From a checkpoint of a small mixture-of-experts model trained on Wikipedia.
Experts: 16 experts in each of 11 layers, 416 tanh GELU neurons an expert, 2 picks a token, a softmax router.
Below are experts of layer 3 (counted from 0) of a mixture-of-experts language model. Rows are named router (the router's row for the expert), up (a neuron's input weights, with its number) and show model dimensions 0-47. Each number is 128 + 24 x the weight over its row's rms, rounded and kept within 0 to 255. Numbers have three digits each.
Before each expert's rows: "mostly gets" lists some tokens that are sent to it at least half of the time; "comes after" lists some tokens at least twice as common just before its tokens as in all text. This comes from a sample of Wikipedia text that the model never trained on. Tokens count by the router's weight.

# expert 2
mostly gets: " (", " 0", "|", "/", "(", "N"
comes after: " |", "\n", " (", ":", ";", " /"
router:137140076151128145092159114151139133066116118141115103126081125122141041149133110090108161100095130146104110115115132131092158152160099120069126
up0:099124092132099106131096128184136159118155131166113149129162144159133137121133108085189171133118120158149155138102071156187129130150097117143130
up1:098096132118119169146111124125127133140131124147147139138087136146130145116136115137152156128129150152116114110123141098124144138134136118139129
up2:109161119140136131086137117144079109172137144094111108134117143140116123144156113134110076129159168202149165122133111141159146097134090112111141
up3:146121099126111134125084142096130151098136121123172162111152122137128145135139119073145094120106100146083130144085117102122169159114141144143115
up4:163108117119158140128162124119120145147170150115135139144114157166129136178131111084136106116143142125092120100128110097132121133142171092117084
up5:080143117142130129129085158133152128129118107100157117154110142111140097146143129155103118121124132132141117161110142076107176127123122150141158
up6:150111109125111173131170140096124076087125141110160096142077169135152146128107087137188156109118123146085140106161081122151134101116097152169119
up7:127123132127169126113086126126114131109162098120127120093112129144135109130096153103133135127086173150066101150159148122124149126126122150137116
up8:127102110106127137132141139160081156163104126159117148178112140137122130151123147150170140118117170125134152122161079142135100073126097069099103
up9:101134135149143122130113158092118153158096117128122132124109143138135135132131161120207089126122161069123143101157150097158108109157103121130110
up10:153144119143120177115139108126109086155131138146143159101076132132141100145114152109138170103121173097116114112115113088069112112154127165098143
up11:123155082159130180120129142149128176151124161136135098128121125121145141094123104155119130110160124169124115126159063128095136141146134091122115
up12:149097140131113132115114153145128112184114133141145123092172164115117090129131095131110110149148113111131158133105162105146110148135102193100134
up13:138096091142151109109104137158098160130147138175113155119114135108130144150154138144142143053113119131145100130112120123089152062153106139104091
up14:130136110201125166143166111147094128088115114115188110132109138146091095082099156139143117089120137137166132112108152073125111095132156173134109
up15:144143130142109084095119161118121175141134111107097161128093133129112091122103187136163165111137155152154172155103114094106140095153080132085123
up16:118116110116135159128149166094057090127145115147144146143091104120142090126118120122126094121112114127098115124105148113113148130111129118098090
up17:174147126107126091135127141091125105112157111092120157120130176147100162149131180090112139137102139153116140140123112180097097094124132135139073
up18:121122158121121096108151067144127137116103115136139131188154119131100125142138111140093152131088167081125119157117161122103109093189105141128127
up19:112117139128135097158132114156098163136163071117106125155152109128112112088124142112148157100126132133129085122106105121068107106122110104130118
up20:149106114127102085115140113134169139127171122117118099116109116127094111122106113089170111148149170174078173170121113158149117134128119130103084
up21:140189123094157122103141150132117122120145078133100116074115159110142136108168131147146118106088082162109105187137112203138113108151102109100127
up22:117155088111102170107140104097140128102124141126106096108158141149115076123130128127111178136101131126133156160130134134175129147106150160148113
up23:156135114127091150136159108108127149132126128119123127182097157139138111120133088105125170112133100129117132161124154103128130106150123116146123
up24:151133144109142095071162100116080149110064160117142136100143086126159104106143150145120123155137126083095135122132134108121152126173159109094105
up25:108108125093115153096147130123116099092124148138105135151138135136139098127104090110117158143076141123122163096153137171135176117140119135121134
up26:161126154146096101116135106105137123121130156131104154114152130130116110178130125115125134138125138174126092131127099099063133155120138124123107
up27:194126108129122120141146152124145142140104121133125152189187113096137131132140148071128108109154109185121141159108117118127181140115083118101162
up28:128138132131119140143119109118118147120120111122101095175118143150104124103131127134154126103083159091124107146115122133135121142145091161133091
up29:150093125110122118193154126134120103120141068101079145128116130137122132155126126158119146131154103106145153145124185139107112125121141111090107
up30:135136119141186158108142141106159111090145103135134089099142123120109091116120148096114118148117138128149124162110096090118148128149097099106101
up31:128112122067140114136116153132101144127151070160144099108155103121129086107138159158115133109116134146147134102163134147086100150107102160122109
up32:135128155134119103141157140124093145140114151170147145126096172183170175064103155115110100113155178125103172135159139131128135160143109133094154
up33:136128108144121107143121135146131145114114119102135121146118089122166119107168137113104121072104078179096095122124160136072125097146146152142133
up34:133124155147133125116106102157145110113113098145121097134132170104121159100139114090103160141131111124134131132152144122131133155162096128111120
up35:132113130133133124071147115088122136093126160075104130136121125132134147154145122105118128134138159140141163147126131172107120128123129107142152
up36:146129161132090119175147132154109137146146114159157141087120127097148129150149114142170154158115092127108140138125134108090143158108096109121114
up37:138123130156127128139137143131148133093154160123147089117157157127130120142104155129160117138095137122108097154108120108043131129111130107132071
up38:049122125122161155099130149087091055143118162134118141144131148107108159118100099115143157115132163112113138114116110085117121119116122148132083
up39:182126162153137130126075089127124097143119112168112097162151149179118122184155108183140164122115109087164131144117123118108083130115128110142094
up40:112163137096128125159117135128114137146155098154167116103115085110157120091108137080103105120116181128120159137173117090117108144149141117122140
up41:137128137143125116111135144176110105127102135128145141137111115160131101147111086118091152101096124176138102116089087116161138119103112119101134
up42:134145121065109112120122138112103138127160131158173168133082124117126124142143128103105136142114123094147144132132095164116083089131112063171120
up43:107133147080132125166142107074122120141151120127134134094163104148168100151093117175108139104118099131148125106125143141122129098153117127106122
up44:122128136116147143145124162119159134124113153105087122173124132123148092162126121152199121132081149148071147163140118159141120113107078134111082
up45:121125145127154103164125136118098117125144120160108116073146128153115085105133119165100083122155106105146101105136088113141162143140079141107109
up46:102091111167101091119094111101130130125164092151166085135116146152161131115108134118116117141095121106103146152139126125087098133154133168082153
up47:110126141137142121086151130107133143152129120113155123136164104139149115102099146159172089111109098098129094127106104112095113116127163176149130
up48:128111089134103123165109141116112118138168096157127134143125109120134102084144158076133144126145119170097160147116089177105145109135124138118153
up49:146113119159115151133141129158122158107112114162108139100094110073119157097156102167130145122114147105141167087134117096149156100115181116129117
up50:107091148127128127090124161102166116119115149126146123138054116096149118116105143122122123126135139153143110138104135117148137139124136119126145
up51:123169127131093100105145128144118152158124088160138164177132110113157130127157134116116142137114128132110149145146121168160131164190107135107142
up52:181158093134108130106148122165117121133133133110119133150107166153161117151100124113174159128101109137101150119121100141104179125114139137144110
up53:119141156146150130093137138126136142068064135093114174125134124134132131138143123135112135150163127092124116132131183161107111160164119125107180
up54:114129119078142096139109115156131130094118145123133127121144151102141111121161131104162142116116127150138141146091109117125090152117170150143068
up55:134183176130152122164123116131075132124141159116118150121137108159143069116151113112089125120119102128142076116149135114122136149090108163122164
up56:076128125121148165129134095129133150130138097104144138110140144160155160127117161100161094159147151103133108130169169114103137139129128104095118
up57:148137114105164115163142116082116090141107099123124131094107150054115147139111076123149128120125181109097139175113116165076155118131120104093134
up58:125114112166095116113142164130112126141132145118113138119118103120115086137114157181111114110110152113124128136141137169136146144106163117112110
up59:175100131144140157104118137136111156071119094140137125162155103140109111166142105153128113196152194169150128176126148120168125094085132141073143
up60:138140118085143113130146149135114145141162157124141079123142162075085077114148142119125143074136088133163137124081136162099120123150072184179131
up61:169106145097124122120135151135145123156123147139108090142132135119126110117117120109143108108144163086168154125087119118109130143088136159103140
up62:127137132138159132133113124089094152102085132161159126067155110113174113082120124072117123131099136101128162113147114097117151182129090119110141
up63:120122149122122152129130157137110142146158165116105101144141102174140176141103116145092120145095188161180125140170162112126111095119119146134152
up64:130113154126115132144124102103171146080136154148108142075151112126122110119168111093145148111153120144139155140125131164147117155126079108104119
up65:132188126147106144189144128126138083176119102137121136140160162119102113131114126115108120148122159120127086159140153076114140149155086169107131
up66:098104130146172150164144139140184154085162134158137095129141134122091123144152147135143144169131134062117144154157158141134100086147132101139108
up67:100135145127146139141135146091129130098136110107122135120143109125138097119112100103114127082131146135116118154131116161132126144144113122147182
up68:152094109093061137121121126135117105150122148130169144121121149121103136154105136124073129116107107130120117132086163140102123131096105172137111
up69:056145162102156138125084142136128116103138164128146117162106128166086096129126145099141181149138096096163115117164109102133144129099143133139127
up70:133117121121120147100113117110114136133141133122138125144149188106108097138139119075092109128092073152130140164084075162114191076136099076127115
up71:128195146111138120103179147156167128126122105133166144139134099142090109140113105164111076124125137146126134135161131135116159113101185169104170
up72:077117134154122125146151156132112131123125149101094091114077141119119114084125111115129107157117123123114158145113144160139150132117144135137111
up73:128145140156085147164117104140147144106116164124126127159121144145112138138137176107103108114115089119087118149125128126157117111158112178142117
up74:124102120124119105130117136138129143161128112122123171149096171118157082083157146118111125140106191154140112144154139140136124128128119115149064
up75:142120078106183140120160133132121130133144094168151147133119153159136162122133090104131117168141071143190136115141137108101113147112094137140159
up76:123150122125169136106164141153119120081122126141156094138120117130148106095120157148137154115087186115119121105132167124137150106121164109141152
up77:139112104147098084118129157115138105093128126107115144129168128145156100153119078143145135138112208122119136130097085124069170111153124101097119
up78:090088114111123148151130119123162166141153170176118126126141098136142087141145137140142142146129147177094139174163121080124126119131102133127170
up79:133144130056141166157131088110133147138135171128174122110102118158112177109162152121104083151103160116132122107156157140087169143145125116136110
up80:149139121085139131109131162131091113173162139135125174115140111085114105147093121112167124103127126117120122190120155119125143151096162130140132
up81:130157142138086161086157110148115173104116119126142134165159144149085115170140147151108132088154123153108147075107104125129165095113136104130114
up82:133176150141123095131147119133114135125152132111139115100130115122104123090089120115165075118195160109116129124134136086133133119133130156083110
up83:077084102156076123126116146120123145121125102110134107134118149126129128143130143133135146129139130143133073119131152131132119123150125138096121
up84:093127101115082109134181145112063080127116157143141163096123096121104089120110129101132120150138112142113092128152105169114110137113113122157116

# expert 12
mostly gets: "\n", " Z", " R", " Q", " V", "ac"
comes after: "\n", " |", ".", "==", ")", " ="
router:099124106119115132132146091163109160138143140109127157117125090150075097122125121153148132099142126094152168138116194136138128105132130109129122
up0:140142089149122182130136141099124153138164111119073105139104065161114149154158080104156147103087097101142156126102113158101118094156112107146115
up1:115142099096126129106140130157134142118197144074136144128109093138124145104167121158114099136112126144114150099149160110094142090128132111128118
up2:120164105117158151145122126127155158133077154122103150146131132144132093132112097138191107133154141106140123121123140105125155149150122177092143
up3:119122087113121131137193149100138116114133165104098119133143132097151163119145131128131155135120165167129127108098120122129139161124134142140138
up4:100106107159090106144159126073115142171126120103121177136166134160156103112140128154140128099109141103144141116146104126160125120127128138162097
up5:132129129121114146122131153103137099134130176097130125166099127104070080130088155147129129174118154089131163150096135114123178118135110140092116
up6:166088153090106103149108149111124159182140141149142129129129158155129088117100115139152173136100126116133108145143091107146141095083104103174138
up7:134110129153119123133133109094080131118124080134160138164114140105151118139114158156181134110114100096110164099138165084143128087144131101146117
up8:121133127118087143098132113103099121142123143080122113114154149172139120115137106115121147088174128104143111101127089140126126072109166163132112
up9:128158127156134095124141099104118118178121116120136127116154138159099133136144111113109130083173117077143142066151119155150137140125140122097128
up10:105149090130117132139164082119098155132116120117176066129122111168134126120121160143120124105088171085082101149136097156157134134099110147105113
up11:118089130148115109116099150144127181114151111094142111111095109117111123114168163139120106140112156128108135080132085159134099119156116115113116
up12:146111130131120119130124160149111103076160128098115105144118138150108130116125107150154143137108170122101199157071135123108140096150125129105120
up13:143114121137112136142145086105099113161144118123159116149146119121153163112136125103105143071127154115091126091124159136108090148135144115158133
up14:130111101121144165124126074123137101127151101139105119079124115091129074134164122105136137070128099131139151154158125094109160122113121171148161
up15:097141148156170090116133163102144085131149102107163130138140126101163102122092160130136116167159089125138118137136125138144140151122150119128151
up16:107100115107137175135154137115108123107147113155192112124140173138127156091133186151164170113148120117116107109169125110129172151127148135145097
up17:106146118149134135132131111148110151102119088124069125178145125135122112090171132182148143077123128128113070118104116085157111166148135144102160
up18:101149142153100095151115081143092164143162114123125145133158115178127126128115095158144119110158116148116110122147105144157127131103165146150157
up19:148141104121113095128115117115117124118083118116077132173124129110135113132098133170096122096089146084103141112115132149133136174138122168130155
up20:126139106162122119143110150130143147140122101110124174071144089088134120111153134164135141124102171099123155128156102136131145137100117130108148
up21:142123152091101189123166129128110156170151122124123129092123123107156153118089154113095130123089128123117154105127122186112111103134100140103121
up22:127140107110119130142119101141112120166070123173142128156098103114094143123136125161120108102073165126123139099145138143122162170154100104124148
up23:103154134140120179109123099142117129130124128105147122125127131128110148126151076107109109125098124099115142136118101154137117116120113082100109
up24:103137136107130145112149082152094126158107175114132128120143151152130152124102106165114119104135152089135123149144127161136170153131134158156113
up25:096108101127137097145115178094105133138166118089124150129127123123139130092139106116115147114133125141133140119083131109120103127127144139140075
up26:192121091127147089148120116118098110121102107110104129142131148138123131146105131150158110149140127102198102145156165144126105106130158157143113
up27:132159137170138108110142129140166115150118118140127142125161145143132127118146129158116105135098170111076136119112125109137133136123134153131128
up28:136140127092100163150151133109061104139133133102152126141098119095150117129106142161128131135191126145127116154121107112147075157160180151165145
up29:109117104138133113153107141122136141118137129117154151120098077100124120151105154105129100175105164141155133154121117119129154156099142136083088
up30:104159078163131154114160117120125107108113110126126146122103163120117109110136123094162115161132170150138152125122096122159101091128153139165163
up31:119117108127104109126121127148108150157114129132111146145171130086107114087095134134143113119135163133146137118157147152116181125164141120141155
up32:064116146135145130149171123098102170122120098137119138111142098153113124135162120145125119115164118067123195094175143109118137120111123126148077
up33:130145101134178185155134157148143115123103111141087145118123116096077165142128140121108172098135098152191127124117118114151144103111131103137165
up34:087116089117089119079115146127120124132174132187108117160131100163128125166173103172155098095108150126120152114109142139147107102142097124118093
up35:129118174136119089164134084129118162110063111160105154136122093126145163104121124135132152112116127102087104096166097130127142114164135090162106
up36:094175151126114080082120130100146110128102089121093150136177089158149080139133159136148153145187125118152124114090129080154100115112140108137144
up37:119138088096124138114129123144099110123076154142112153126174153180118099145157107111110156116140146116138145141094124154099126127128124106098165
up38:101133096149112191123162115133110165141119131109115121114115146119127130122094128137114123086163149110160133100100131124122140129144147150116100
up39:122129099159138127142126149169138102116131118133146109174169121192145132112120123158147154138103151139156126098116137125146148149108026162134136
up40:122131080109090109123168089168099120166099084136115126135094127145113141097143112096115102146116113095114107101102075152112163157116152127106185
up41:121134163121125139103090169109099153134092117149111106097089138134153115120129110145133140101127100169088170115124113122124077123103120113135114
up42:135108118125122147119085155138144137110133124086155103085120121112131122118126086051136147153130080128102114125175090120124183108142124115144108
up43:116135159134109118099166117129131123163102135090115157101142092137129117157153141124162099120112121107164128131151152132143151110153160137151146
up44:153107131101126110111153115108136167119129126135117157130133148146156089142050129109189115119132139118116098092090100187130177082099158128110117
up45:140123139117096173110155109153135128120146085154142120112118114142122126123137171124160184129102112120129129144105137087123141080111104090145159
up46:086140150132133122128123176110137139165155156122135122093113124192094125116112120176111109187133105149116138114110136150115121091150110105134148
up47:099141123150159147148096116118074132099134151118142144116109149125136128104134132097125148097135191106134168096128131152138136138130131124144125
up48:127137145088095118116106155138078166131103082107147144146145105125107136106149101120093121136124119148136173112113117125134149123144100143130138
up49:121132168138126137175106069143110113110122134123140130117092088126120095190159139119081170111097128131159106088159130141143136140125140148139089
up50:101169105140118168152110112104140108110125122146130155118096111101145116123133153197148131110123096169097149119099125161127104123109135159147146
up51:148143104114084122120181114124146118166148148176090144158099176142164107169139157151149153119171106136136150090153145137139137108132106115121147
up52:149083144118105139155134119151146105119148118131169128126102089138148101123143142102140130160075118160150144131087140129108114122090114124144107
up53:124129155152123126170122166140132120127150125108123096151118122118129098157132074153125114124142130129126129127152115134164103073148133133159115
up54:116123123125120099148157087128166114194165142110119152118194111191133123121084157116151094085115106151161140163155088132144119155135121159116124
up55:107104130113108111111116149130092169116116110124147127173116150115123118168132222088107104160133135079103140106133100144108192124143141124123132
up56:100157147121114149118133092124128116116106105129093156152118158132148105077142097137117155103147158108109176113129141175098159146153113146157117
up57:125141124122129107160140154162127106141095137091117153146111140079125066117110072108188125170129112118094128106089169095109131065131138126130114
up58:127104138129132101141110104137118144112146094170103151142125129131134137165142118101131161134122121129075110126122126149115110167120054118102129
up59:084147126150140144103090117141098128147146105150090126119100121162127118142076137171116067099112101144112143132114177112145120143144158125123112
up60:108114153119110120129120158102194123117132139164139095117154158180130104096142158139118121120105123109145087120145105141104150167165126135130146
up61:151087075112115126109144154145131141135136131161147141083120154135100113121095153111117177120150154129139113142098124161169157153123094121103104
up62:118136093132085097106136163146141155156114167121182168135123153120130148150173175121131141101141161111145129083202120129113145106120129064140146
up63:128122089150126102117156169125140140132183123133158151134129168099104110121139118119172151116170127107157140127103116121115106121121124150126137
up64:133138091140102132141130140135145149100161140149098101099170134095076119136133144145119140139098166113125171103104132101163090155083126141133191
up65:123094115149137137122155165104127151113152142169124136165099133149145134128111158149123127127111140105147073159121095089121137127120163123126119
up66:131176116155108108152099134158155158110107133119104151121105128133118144170134108085114135127130158138098128117148147170137143140131143103169161
up67:129137132155111123121135125100150131172185069129084116120134127130112139141109099148123124095097130120110107135117120177115165124150133153123129
up68:159129134141104149097123089165142135132124096143138132080144131129126109113113099139120122114150102106131105146193140124139146130127110126131107
up69:117128138093118112123126107127114158154137137107107108129144151090103104132123125077137103174137121134103112091140146142159159122146149104134111
up70:148135124133139139094147100108127148138137099156096162130153143162100145143144088143114129097106121139145171137130131100095102117131121144138159
up71:154096110161172117176147134159119130106121170135190111118150137127127133113090148092143110150130160115133107113110162179142159136105171080132123
up72:097120140160150115151155098135133168083101163123159115122111155159128125114147186127139079115113098104075096128112158143146135123141095119125143
up73:143123086134157138160129139150115141040121171129132121152102138133135101121124093138142121161102188130137125136177174047096085117154135143117115
up74:091109111145121134116131120133127146166116153151120170131127137103100123114125123103111140104125132082136119134100108088158107090127114123114138
up75:061095129162087108103160109125124151071087103129175168136110151107146149134117155154150148123152084099142098094121169086093149122120158130094107
up76:126117131131110149162137101176113124118104137136130153178106111143134112107110136154108138160130072126141124112124123091114118123078138120122126
up77:102109176146140134117167096148136104151127141101148104132120120094157154127120140106145127078175090126150139099144090150120174173101186129126121
up78:118160129148123152083171138137117115129173139156100124118140145112152117128094163153120135116118111095152099132099146137163093120125117152160142
up79:115129127105100083122121126128102116109132116108134103140121125167109129141126111114134161167115158079147119175171154134097115158135163118099121
up80:133118114107127101120127110132182089140130138144079131119134129140086171134151108134153155127084140098117161098166136135127134113175159109171066
up81:128123092124126104167145081107157073088161152093141124156168165143112137146127174105087143139176143126092095093176155160161111114132106130117162
up82:118163113123113142092143144121105140124156072149103098090136146155156136066110099140132091149072119148109107068152121170088137154132155111110114
up83:125120124094158128094138170104158139146118157129149116165160135084105086119124139139154134126132099100101112110158128122105150151119109170128152
up84:170121144116125132097132132120099121150135135135138109146124116132111102138156116158159122101160141152143143131170152135111177110117133120139108

# expert 8
mostly gets: " |", " \"", "==", "===", " who", " =="
comes after: " ", " 0", ")", " —", " 1", " 2"
router:111143106120122104094129129099136140153107124149117121125155083119097141125145136118097124146129092100071130152140132147119129103066101121121133
up0:148128126091139134126141122140071110123141183084170130133136125116133093156160109082145117134141138134094175136087095140149174168144137155149129
up1:118095142129112142114118115109126138132141075159174108118090172151075133131138150129084176150119099092126134157125137128172131144137162157121114
up2:137167109107118141152128105145091126111121142113125141156114140114119163121138108158117177140102111128083163131107150124109129120144138130150131
up3:128120144095180162157091112146089126148102139157052148160125178110100128131121150132095104148109097114130118116145136101167129143118138105105106
up4:123136067129098175108108131143082148097145202085119104071125118148109154109149139137145104150104134114131127135125123140116182106055106133139075
up5:122117155118104096119152135102103143182131155147145093128140143106104119087130149142104129090128167154107121164092092136095137094153147143110142
up6:132112132160165122115128129133101147089083142127115129163130136121123112138145138123103131078152169114105101113159083158107140097099076151127131
up7:151120096114144152085076073126105115101158122143182151117165146111144123098177131121114154117143132134100142122174164147165105144113104074160120
up8:118147110126082147088151163145071120146147119086101134129090138205132089130156107121144137151126134153119124102118108101139154118097139086144094
up9:123147113133146172105103101143156149098129145114104137133126122133115099194137110127121124096136103137120085091119126119100107151122128155146128
up10:151121121111113131143153166099059150158109103137113167143142110091091129151155129125118150119139106144156125132095143105106082094143098111172100
up11:133138133147143134152134144112087171149150103168166146141115108137101177115166110162098150104168098073120100118151132104121158124116148180126157
up12:141099171173137125150159097104105197099156090110155139129146146135128155122117169170133135113104146145115118109079139142123142098165144119134146
up13:100138111092082122101133126121146120119146138124131121088139135079108135128143101134129105110176133147117124122144094124146133102180130161140150
up14:121172128109115144112106104137142102140107098154152111128095129134144093171107132107118149140123140140185158127139083113149122120155097171141138
up15:141155132133130120067118103135173151106093162126105169155117106180099123187134075122104132105142118133125108142192125088119091153124159120138116
up16:137093104134122124140119116106101160148087155136141105127134115111152137093117152110131130135112097094094140154121136160116122151106113154122126
up17:125169133091120158148128120149101155168119132121108158166156126167150124155144127157127130096144109093120170140089108108130137121164105106124143
up18:123118119096156126143144087142107124098102120136125103133159101099101103111145123120138146139097142164100108161122112134120111041102105125154142
up19:134117133108140094111156180122135115144126147117147164157143086107139128118101130139116144145089120165106117096122144067129159117112134150159173
up20:126157143105116116117137135157117151120110114103099144129136092094109131141108102121165146140141158153150111094126114126127069125119069115151115
up21:099121129109118145156158151153097137122146107065144123152108144120135115147141147124147132117117116114133122172125130131149138108146121094127146
up22:107147129166116155114140125155110110097100174114114134113138100129134142123131124157133144089161127133108158130114147170064090101107134153083136
up23:142126131097151079150132099090134136125119097128115156127127090123135120107114118149107144121107108155125093101135152152118135128129111141160148
up24:151125125149130129128132078135154123091165095145130116165110157128113127115142124163154110146133159171150112141105117124131095141117094158150088
up25:133145195127165108120154150144122109115086140120116131166129119097148172132158149146088125095144122126152114115153145136132088121119086168147125
up26:144143154123138079132163164139120131139096152139114156158140093151143082129144105117167172140140157145093119133077099131104102132148128118120096
up27:159157093107118135143090159122082146141094153126134094131095120144107118113116058119132155107116161123148145141136111060135099147158122121176148
up28:117145145137098175089111111152086124082140132098121139134154137102137127152134136112089119140123090169131137131119124123144140108127145102130139
up29:128114121113106131125149099138122122105151127105083122048111129137145104127090160153094103096122128163164092152129097115105103099143145164104084
up30:150122122131126096174123194092139107157134146135173166155135110154147127095118145142137145171140157108163117143109113086151127094098169126143101
up31:095099101130080134106148149116125116149182056157143118124141111105126116089140152142124132177156115165090105138131122115098102134174118120120117
up32:126107164115125116143103144146094139131152155145070075152101133096124140153103144164134083152126146108115138140142103195141104180124124182108103
up33:199142110146129141130123111120117122169156150113116160144108107152145129132130153134081112109139107085122071110131146100080104078105123073125115
up34:085121072150134157127127121140131134112143086140107149165127100133129148151093123096158128140125162122141155105108103116139153127101119139131129
up35:121116114119144118096084148115125120147136126154138104108092116133146097112141130179093135116153162120090115172133166110138093156130139137119159
up36:135116132122144169128087196118074141106166118123143147157106152133141141096173128133168142132160183152102164113109118117131128128110168095173126
up37:192174140164110126153119109099144129142136133118146168103103127145171102138168153168108132097153119137133161131111100081200103171089116107118133
up38:125075112133084101113181120112153121150161168156099137136159137128125120116113085147132122124130117115107116101145130108135087121177171146133125
up39:116110101167139138071124127109156102133147126161148161114108147140134163135161136106132115139131133112106141153135172120071129173113096130125180
up40:128141140160104053118159094119108171130107136086133099115133131110144105128128107146167112159104152120097128133141105158152125149121137118138110
up41:109146141131150130154161096134111105125122163114093099140132161091150144142132123103130112135149095108136067138125120121172103146125097127145154
up42:133156108106151136149116136109128142148144122195088111140124178084077142144163116133123138133121106112091136121110093120153115129125117143117141
up43:147156168112139097149104108142102148145088156127109141146132141129096142089121124132127164140139128118129167117120113116146135138131118102101113
up44:116171104138092106152117138154130137113148080065058094136106081118136126123116168098138080098120144103132168127165125139111097150125127122126132
up45:152085122106132145099133166158134149129158111108113144140101104119123130150112169144117117146069136088151131161168113102096104140155139161122085
up46:118120112164155138135129157143115126151145120109097122166106117097182159106125175142125097188149090152126139112115185094140179101123102103183108
up47:134134112151116096164159125106094090119130103146138157126190118156135137162181133133145129145123141108129088150122085097134118144115140137140110
up48:068183127107138150128124154130117155147197138144129131124103136125135102132156175145125108173166076087099142072112107129137152107072091122143115
up49:114155124127122136110101137092145142124126114136098150080128079105094157155152102086128176103140088162164096116119114146150113146117128122099142
up50:103163127123124124159159142091192123112118132112100077151159101096147105130139152187102142098085119131135126098130086159142101127158131184150109
up51:147122141160159069148109101106119085141190119161122133159108134140119134139139108135105156123125108120129112116123141120146134113139111135106117
up52:133138091156145089082163145152175088118175121150174131143156107151077155089147128136107131152157151096138090141156111121133143127078124144147140
up53:109080161127125110136082134163155109180108122106132147133151143146103122106132163129169121118084092152119146078137112144112151104165121136083117
up54:124141094130101129128106136145115141126119113134144169123115137129116102083127126161098155133096165124070140127101160158124111120118069126131131
up55:062131108153138143127124174123142116116073136103143129102140144151100128151135132121109118121140132102141123122133167117139092159148160135134128
up56:074113126176106140107127150087145095144155127132172120178156093118093154118136099156132129137127114096100130152115109120146132126145105147156149
up57:139126106109121155104122141134096098145146139124145107132120142161129094088171088094124121178091106147126144143142143102100119116121118126137122
up58:113096122096133131105182141147132161144170111149177124159139121146132156179144095122141114124114128081143103163091079150135152090128142092137112
up59:142125124113128158163132130121142154129136085180146152163124177126142160180141154169144134106107114144159078140087098122115118135168134098140112
up60:136115126088118108154120133136115115120122121115088126098091131142088162193129126146136174094133129126131096164152090114123128144102118123099145
up61:138128066164144133114119118158142140143136110130128102118118153093136082130149135138094166126129147178135136129124129134102132148116140117159124
up62:103144153119132155134123152133119112125132138126094145120176092094124149151109063131170144118152137187104136133156090087145109112157127140157145
up63:155123102120134150120113118129113124157108134159138115116119107156112139156096157127172144126069181089135104129139097109193104168160117155156154
up64:077110170085131106127147126115090107138122141133102117103096112139115079154123121163115081146066142148126110140189125107103085147131108108137114
up65:144162104091138136102111122106135128128103126170120109136110168142111109114103133166091107153115151162067129165150112110095087107149172136103110
up66:134160091131131172112146150135072149114149147130113140109124120159134138131118131146156134116083118105123147120128134102148140124111143117139113
up67:139156142152157154105166097158115138143138104156112142169126110102108127177113114093098089109094130131126105161173146139133161155136087112104097
up68:154164123123120151185172149127145169138098140108141151173145136120094129133116135119122170163123089154120143108119148103153107115146093126136118
up69:110140105139098136064104129119125126119106083108126129118149114145142112147114102132161139098091149121146130156123121161128139127130145170106124
up70:113134117122080148153114147113062155104137123116109118147114063175101131147162155155137143079153133145113109128088118105120082100114145095095123
up71:098191133169127144164137112149097099076098114094122077148119136129160159100139150112122128075151124098080104109155144121116121139148158124153078
up72:129164152103139096119144119160066094140129097130118146129138102098150134139146112155126132092133142143109110102128083117127140115134124146086103
up73:163124126158128129133089113121089094115103131142143129100128102135094161130128121106121081095159133138142132097136154173130076162131114130144156
up74:161135107133114101129096097132165098115146117139110136150105131111143111116139131172119094107086114118139146148114080123144135146071120101128157
up75:150119102109156096121153149117115130091122133143129114121129147150160158166120167136139157153083163142142176134125127100111128117101107162146112
up76:161118109098089157128141145146095110144130108101127154127108166143155091120136113144129141131135094120157081175151130089113147154105083118145104
up77:140184143125150137119122115108080129072091106111125105110131162140123136084162114138116145139152135155102139092155181116123148150116167139146101
up78:117121156116128138065138113124142163140120106138102129143148146112072109142116102141131115126125108117140137138083124144172150151121088099116149
up79:113112098125139171145120142171120175094141139113082114150132125120081102145088135105142123126114100125163132089113139154078161151168103125136135
up80:130114098128100128116131128126129111118190124095076122118145142126109115130170108124130137140093121144113141128104131157071159122106131130161108
up81:097161118096146139074105118164103097102083175186152135113120125163065087149129128104114101154130134140108116136154121103173144127131138152154081
up82:147112128167106067122127151142126149101133144101117130132123156140118090147132148153153178118111106131093153129099141136129159112144121114130151
up83:113140121123140133118153144149130136129135174124065168112182103097136110117135115149131174119105122124152117111174138152113126119131110160140111
up84:129065158108124140147108114129096107132050161139149149133156094146121128102133127113111143152118145128119169144095154143142153119138108122182100